config.toml
n_layer = 11
d_model = 768
n_experts = 20
experts_per_token = 2
d_expert = 400
d_shared_expert = 0
activation = "geglu"
moe_layers = [3, 4, 5, 6, 7, 8, 9, 10]
router_score = "sigmoid"
normalize_top_k = true
routed_scale = 1.0
balance_loss = 0.00759
balance_bias = false
router_noise = 0.05
init_std_router = 0.0217
lr_router = 0.000329
n_head = 6
n_kv_head = 6
head_dim = 128
vocab_size = 16384
norm = "rmsnorm"
norm_place = "pre"
norm_eps = 1e-05
positions = "rope"
rope_base = 84300.0
rope_fraction = 1.0
qk_norm = false
attn_scale = 0.0884
tie_embeddings = true
parallel_block = false
init = "uniform"
init_std_qkv = 0.0241
init_std_o = 0.0
init_std_up = 0.0241
init_std_down = 0.0
optimizer = "muon"
lr = 0.000956
lr_mult_up = 1.38
beta1 = 0.95
lr_head = 0.00361
grad_clip = 1.0
warmup_steps = 200
schedule = "wsd"
decay_fraction = 0.721
decay_shape = "linear"
final_lr_fraction = 0.0
batch_tokens = [65536, 131072, 196608]
seq_len = 512
doc_mask = false
train_tokens = 1134000000
steps = 9102
dataset = "wikipedia_en"
Below are experts of layer 4 (counted from 0) of a mixture-of-experts language model. Rows are named router (the router's row for the expert), down (a neuron's output weights, with its number) and show model dimensions 128-159. Each number is 128 + 24 x the weight over its row's rms, rounded and kept within 0 to 255.
After each expert's rows: "comes before" lists some tokens at least twice as common just after its tokens as in all text. This comes from a sample of Wikipedia text that the model never trained on. Tokens count by the router's weight.

# expert 4
router [148 113 144 136 159 118 111 169 139 140 133 133 140 136 142 111 135 109 104 109 164 107 131 166 106 122 164 161 121 103 132 143]
down0 [126 148 107  84 103 119 130 101  96 124 112 152 117 149 142 126 149 115 122 160 100 122 121 131 163 150 125 138 130 105 121  91]
down1 [130 139 141 130 116 144 103  89  73 161 126 160 137 163 115 155 141 125 134 141 164 133 134 100 148  74 144 130 148 117  96 146]
down2 [126 140  89 128 141  85 188 115 130 116 186 111 123 135  90 163 146 151 135 120  82 141 170 123 121 113 104  97 150 146 124  79]
down3 [163 129 123 127 137 114 158 143 161 101 150 159 153 111 130 143 142 178 126 102 119 163 122  78 106  93 165 155 120 136 177 149]
down4 [123  93 161  82 161 110 129 121 114  90 114  93 164 157 106 137 159 118  77 127 142 134 122 109 127 130 132 139 134 117 113 106]
down5 [139 132 133  96 116 101 138 143 128 120 119 105 112 165 123 108  83 119 159 162 130  93 145 118 141 151  94 120 125 119 147 106]
down6 [133 156 101 114 150 181 102 163 146 101 131 175 156 109 106 131 116 154 129 125 160 146 163 112  81 128 134 112  63 119 108 142]
down7 [107 134 164 133 174 136 114  83 137 124 104 110 147 126 152 122 118  69 145 117  96 145  91 143  91 113 124  98 144 143 157  72]
down8 [110 111 126 146 150 129 132 112 134 126 120 154 150 110 106 144 139 131 142 134 180 122 204 133 151 126 123 169 166 124 111 145]
down9 [128 105 117 117 138  97 145 170 146 135 141 105 102 158 157 106  75 144  70 175 125 149 128 146 101 124 167  95 151  97  76 115]
down10 [125 145 132 103 127 117  98 148 120 134  98 108 139 120 102 150 124 159 113 168 170 112 100 104 161 153 130 132 121 120 130 132]
comes before: " |", ",", ".", ";", "1", "′"

# expert 6
router [157 100  97 117 113 167 109 140 144 151  45 106 177 153 145 145  91 128 110  93 146 119 133 156 106 171 144 170 117  88 145 170]
down0 [138 100 122 155 113 131  91 114 160 117 112 143 107 128 113 122 154  79 140  93 113 125 114  93 154 146 138 115 121  96 126 136]
down1 [128 146 126 182 138 148 134 145 144 126  96 110 126 137 131 151 131 103 119 119 182 123 169  93 119 117 148 145 109 119 156 117]
down2 [128 118 115 118 101 123 119 101 145 107  95 146 130 183 147 154 142 156 159 141 143 137 157 153 123  68  90 107 114 113 118 104]
down3 [101 138 129 151 120 121 123 165 140 134 137 106 114 149 138  90  95 103 136 137 101 141 123 197 131 153 122 130 120  88 113  93]
down4 [106 110 164  91 107 130 138 140 136 142 145 144 151 144 102 136 164  93 136 125 107  75 128 166 130 148 126 136 161 124 118 143]
down5 [116 132 134  68 140 164 129 143 145 138 180 100 104 146 133 158 119 149  83 159  99 141 168 147 139 114 134 104 140 121  85  98]
down6 [126 115  75 177  94 151 134 178 125 119 194 120  90 132 119 151 140 118  94 139 127 107 116 108 107 132 111 145 162 131  89 139]
down7 [123 137 106 126 116  93 113 128 121 128 147 150 149 130 112 150 124 155  68 109 149 131 126  99 100 163 150 152 101 108 110 115]
down8 [120 141 110 142 162  92 105 108 138 155  89 150 111 135 113 142 143 131  92 134 104  80 148 104  88 145 107 147 163 110 178 139]
down9 [132 106 150 121 112 124 126 147 102 146  93  80 139 137 165 119 214 128 118 146 109 137 191 148 156 130 138 141 132 142 137 141]
down10 [ 91 148 107 164 146 177 148 160 145 134 131 138 114 126  86 129 125 114  98 164  84 151 141 110 154 125 143 129 108  99  93 155]
comes before: " |", " is", " was", " new", "z", " Animalia"

# expert 12
router [152 128  96 116 118 111  97 176 134 158 132 132 143 135 147 137 164 110 104 141 146 115 121 152 124 143 102 117 129 118 110 158]
down0 [133 113 157 156 116 123 125 104 136  97 136 159  91 108  81 183 135  75 140 140 138 154 100 115 140 133 134 103 149  93 109 102]
down1 [158 139 125 126 150 117 125 114 109  79 127 136 147 107 116 135 113 147 155 112 114 105 117  90 109 157 128 127 169 180 125 110]
down2 [102 107 134 104 103 120  78 170 132 127 116 106 166 194 193 163 133 111 150  88 170 123 159 160 130 139 161 128 135 140 122  96]
down3 [117 134 136 133 103 132 148 150 104  66 176 129 177 140 134 122 125 190 152 120 122 124 114 132 125 114 120 140 115 122 120 116]
down4 [123 133 108 133 172 167 146 132 130 136 104 108 106  97 118 127 113 119  86  97 113 102 140  58 102 152 132 140 147 142 107 146]
down5 [126 125  92 122 154 143 136 137 127  88 120 113 118  83  68 142  86 111 111 112 140 131 102 137 142 106 110 128 133 148 103 179]
down6 [136 126 110 111 105 170 113 114 130 157 155 155 118 138 132  91 123 196 119 103 123 110 128 122 155 134 138 140  64 128 104 169]
down7 [179 120 150 112 139 188 133 111 129 153 105 138 136 155 141 123 115 149 117 163 124 106 176 132 139 140 119 136 110 110 120  93]
down8 [133 101 172 114 114 132 130 139 126 150 154 164 129  90 113  69 142 126 115 103  98  89 149 127 133 139  98 121 136 156 119 123]
down9 [ 94 143 114 145 145 114 122 130 121 143 118 124 155 171 137 134 140 119  74 106 144 197 135 145 167 120 164 187 132 109 150 107]
down10 [126 145 141  96 143  95 106 117  92 158 134 117 128 108 133 146 156 116 119  82 131 105 153 114 131 123 112 125 129 132 145 164]
comes before: "\n", "-", "|", " The", "The", "In"

# expert 18
router [135 100 111 133 127 162 112 138 160 150 130 131 122 162 149 116 101 138 113 141 116 142 109 126  93 145 102 154 122 101 142 136]
down0 [135 146 143  68 141 133 143 140  84 139 124 131 137 125 132 151 121  97 115 106 160  93 163 151 175  99  77 122 125 129 125  94]
down1 [124 117 124 131 114 129 126 115 107 132 150  92 128 105 127 133 106 102 154 106 130 129 142 113 101 142 116 132 151 110 113 115]
down2 [129 137 154 136 128 145 176 175 117 156 104  89 147  94 115 127 132 116 130  93 116 131  88 151 179 151 135  88  79 139 111 136]
down3 [157 119 145 125 123 165 117 172 119 157 117 107 166 146 114 124  92 180  18 107 129 122 132 137 134 153 100 106  97  91 148 179]
down4 [135 113 148 103  93 110 121 136 130 110 111 125  92 107 156 129 113 154  91 154 155 124  99 172 136 152  93 134 111  99 125 138]
down5 [157 136 139 158 103 140 125 119 126 143 134 102 113 116 126  83 181 155 158 159 131 159 141 129  86 125 162 123 145 125 172 168]
down6 [118 178 161 129  94 111 134 123 132 133 117 138 201 158 135 151 124 132 105 105 176 162 150 136 163 152 119 171 102 108 147 138]
down7 [138 106 123 150 131 133 133 110 117  93 119 138  90 118 108 151 127 117  92 127 122 134 133 116 137 119 136 152 125 107 104 128]
down8 [100 114 140 110 103 144  87 124 100 129 116 181 127 118 107 126 148 170 151 104 141 151 120 106 130  77 167 134 123 118 117 150]
down9 [152 160  97 103 105 131  97  85 139 138 137 132 135 118 104 132 119 125 131 190 121 118 163 158 115 107 121 171 176 124 133 138]
down10 [162 110 144 129  59 129 133 142  87 140 131 155 138 121 115 169 124 141 135 149 103 128 113 100 106 164 153  77 159 108 144 119]
comes before: "\n", " ", " 0", " 1", " 3", " 2"

# expert 14
router [157  90  82 133  99 170 119 157 154 116 140 153 162  99 132 160 122  91 104 129 151 123 131 136  77 123 148 138 135  95  91 138]
down0 [151 121 159 186 120 109 141 157 136 135 102 106 145 125 143 103 125 112 104 102 117 117 155 153 117 150 147 196 142 130 120 101]
down1 [ 98 134 103 111 138 128  98 101 136  90 130 130 142 151 103  96 157 148 137 104 130 111 112 155 130 155 150 108  93 122 140 148]
down2 [144 150 119 121 111  75 137 105 138  93 110 129 149 147 168 145 132 157 138 154 116 133 153 174 129  89 128 120 113 122 162 121]
down3 [135 143 113 119 137 125 125 149 158 183 194 145 139 122  99 157 110 122  38 128 130 150 148 125  64 104 113 137  84 124 152 153]
down4 [139 125 116 117 152 129 120 116 113 114 166 141 104 112 160 118 126 138 146 133 147 171 142 143 122 131 167 145 142 129 102 114]
down5 [137 131 134 126 128 121  97 115 153 185 117 138 142 172 118 133  83 129 139 127 139 132  79 120  83 116 150 144 157 154 119 114]
down6 [ 91 159 104 127 121 126 173 117 109 164 155 117  93 146  98 116  98 111 137 131 121 109 166  58 112 160 132 140  89 133 160 147]
down7 [126 117 115 139 142 126 147 140 105 143 143  46 147 120  79 165  69 121  94 104 118 136 128 112 168 149 109 113 158 124 126 125]
down8 [ 88 112 143  76 139 103  99 158 114 102 130 149 128 109  59 148 164 134 139 136 119 134 156 127 146 140 126 113 109 110 142  74]
down9 [116 104 135 140  79 142 142 139 124 162 116 130  98 123 125 144 185 123 140 160 129 129 145  86 166 197 133  84 138 150 134 119]
down10 [134 166 115 110 152 108 119 155 127  88  94  75 130 140 115 112 137 177 178 112 111 133 124 128 171 117 101 101 147 166 110 128]
comes before: " the", " of", " his", " years", " than", " its"

# expert 11
router [143 160  99  92 141 140 105 111 172 116  95 138 143 144 148 165 118 141 109 120 162  68 151 122  85 120 195 164 106 116 110 145]
down0 [ 93 100 149 114 148 140 102  92 158 133 146 141 138 106 145 126 158 135 113 116 133 128  77  90 144  80 126  91 107 117 139 131]
down1 [122 130  86 125 111 111 103 146 162 122 131 102 140 105 139 105 131 137 134 145 121 107 125 132 149 157 139 137 166 119 150 121]
down2 [118 104 162 135 105 134  97  76 143 102 126 142 130 137 146  89 147 104  95 122  96 105 119 150 135 133 105 163 135 112 137 192]
down3 [133 131 137 119 134 154 109 170 146 135 196  79 128 137  95 103 143 156 108 121 138 125 182 120 115 142 111 116 162 159 104 125]
down4 [ 91 130 149 151 131 105 135 162 132 141 161 145 137 147 131 135 131 111 111 140 105 132 113 145 118 118 145  81 134 138 103 116]
down5 [153 131 131 145 153 123 135 101 128 134  88 111 112 112 135 183 150 151 149 157  98  92 160 110 139 136 137  94 135 106 138 133]
down6 [160 156 157 153 122 153 143 147 112 118 131  99 155 145 137 110 167 134 147 101 124 143 149  81 101 138 120 111 102 139 156 126]
down7 [159  83  72 112 111 104 156 164  91 108 187 134  98 173 156 131 136 144 108 122 151 109 109 164 128 115 142 117 113 139 125 107]
down8 [ 91 158 146 104 140 171 131 172 146 106 143 155 109 142 103  91 101 118 161 115 122 141 136  98 119 118 109 120 115 107 126 110]
down9 [138 121 213 110 119 142 145 124 129 105 136 136 120 145 140 116 145 163 124 116 177 112 114  95 122 128 127 154 145  87 141 131]
down10 [120 111 111 107 165 103 140 126 143 134 109  92 137 154 166 121  96 114 128 152 141 118 105 112 140 100 174 131 134 124 102 132]
comes before: " |", " in", " a", " to", " on", ":"

# expert 13
router [157 115 114 131 130 128 142 119  92 130  82 112 144 106 116 148 113 145 101 144 134 123 117 113  94 151 144 207 125 122 145 143]
down0 [113 113 138 137 108 123 176 125 123 143 175 202 152 163 104 116 103 138 138 143 109 107 117 111  96 164 131 143 121 134 123 140]
down1 [146 166  94 197 116 126 111 137 149 136 161 123 116 119 113 119 124 115 111 166 133 111 145 125  98 156  99 139 156 115 137 160]
down2 [139 119 143 113 146 115 143 122 161 161 152 105 140 110 110 160 190 160 133 161 143 133 142 111 129 124 145 144 133  79 160 128]
down3 [142 103 137 116 142 116 118 146 121 122  97 130 129 141 122 158 134 133 116 164 109 124 125 152  80  78 106 126 111 157 119 145]
down4 [170  93 131 146 118 182  99 129 129 109 158 137 153 145 134 136 152 141  90 133 160 159 107 155  93 137 118  82  88 129 141 120]
down5 [139 118 148 111 124 126 109 101 124 152 152 150 185 101 125 122 134 134 186 105 111  91 150 129 122 138 202 146 125 126 116  86]
down6 [103  81 141 109 117 101 110 133 108 133 133 146 167 103 160 139 121 135 152  82 127  80 107 141 101 128 157 151 191  98 131 109]
down7 [118 179 138 134 139 146 133  93 138 153 142 138  91 123  95 125 110 143 145 131 139  97 113 152 113 170 148 119 127 128 134 154]
down8 [ 93 119 109 134  88 136 141  93 115 178 126 139 129  96 147 141 138  93  99 138 153 134  73 109 152 127 154 185 167 175 115 131]
down9 [151 141 137 129 140 129 163 105 145 127 144 156 107 125 156 148 137 170  84 118 155 172 153 114 112 159 163 143  72 152 112 138]
down10 [103 127 145 118 153 118 113 112 128 107 126 135 143 125  73 141  93 116 165  99 114 121 128 114 140 117 126 149 118  92 125 107]
comes before: " to", " the", " in", " by", " of", " a"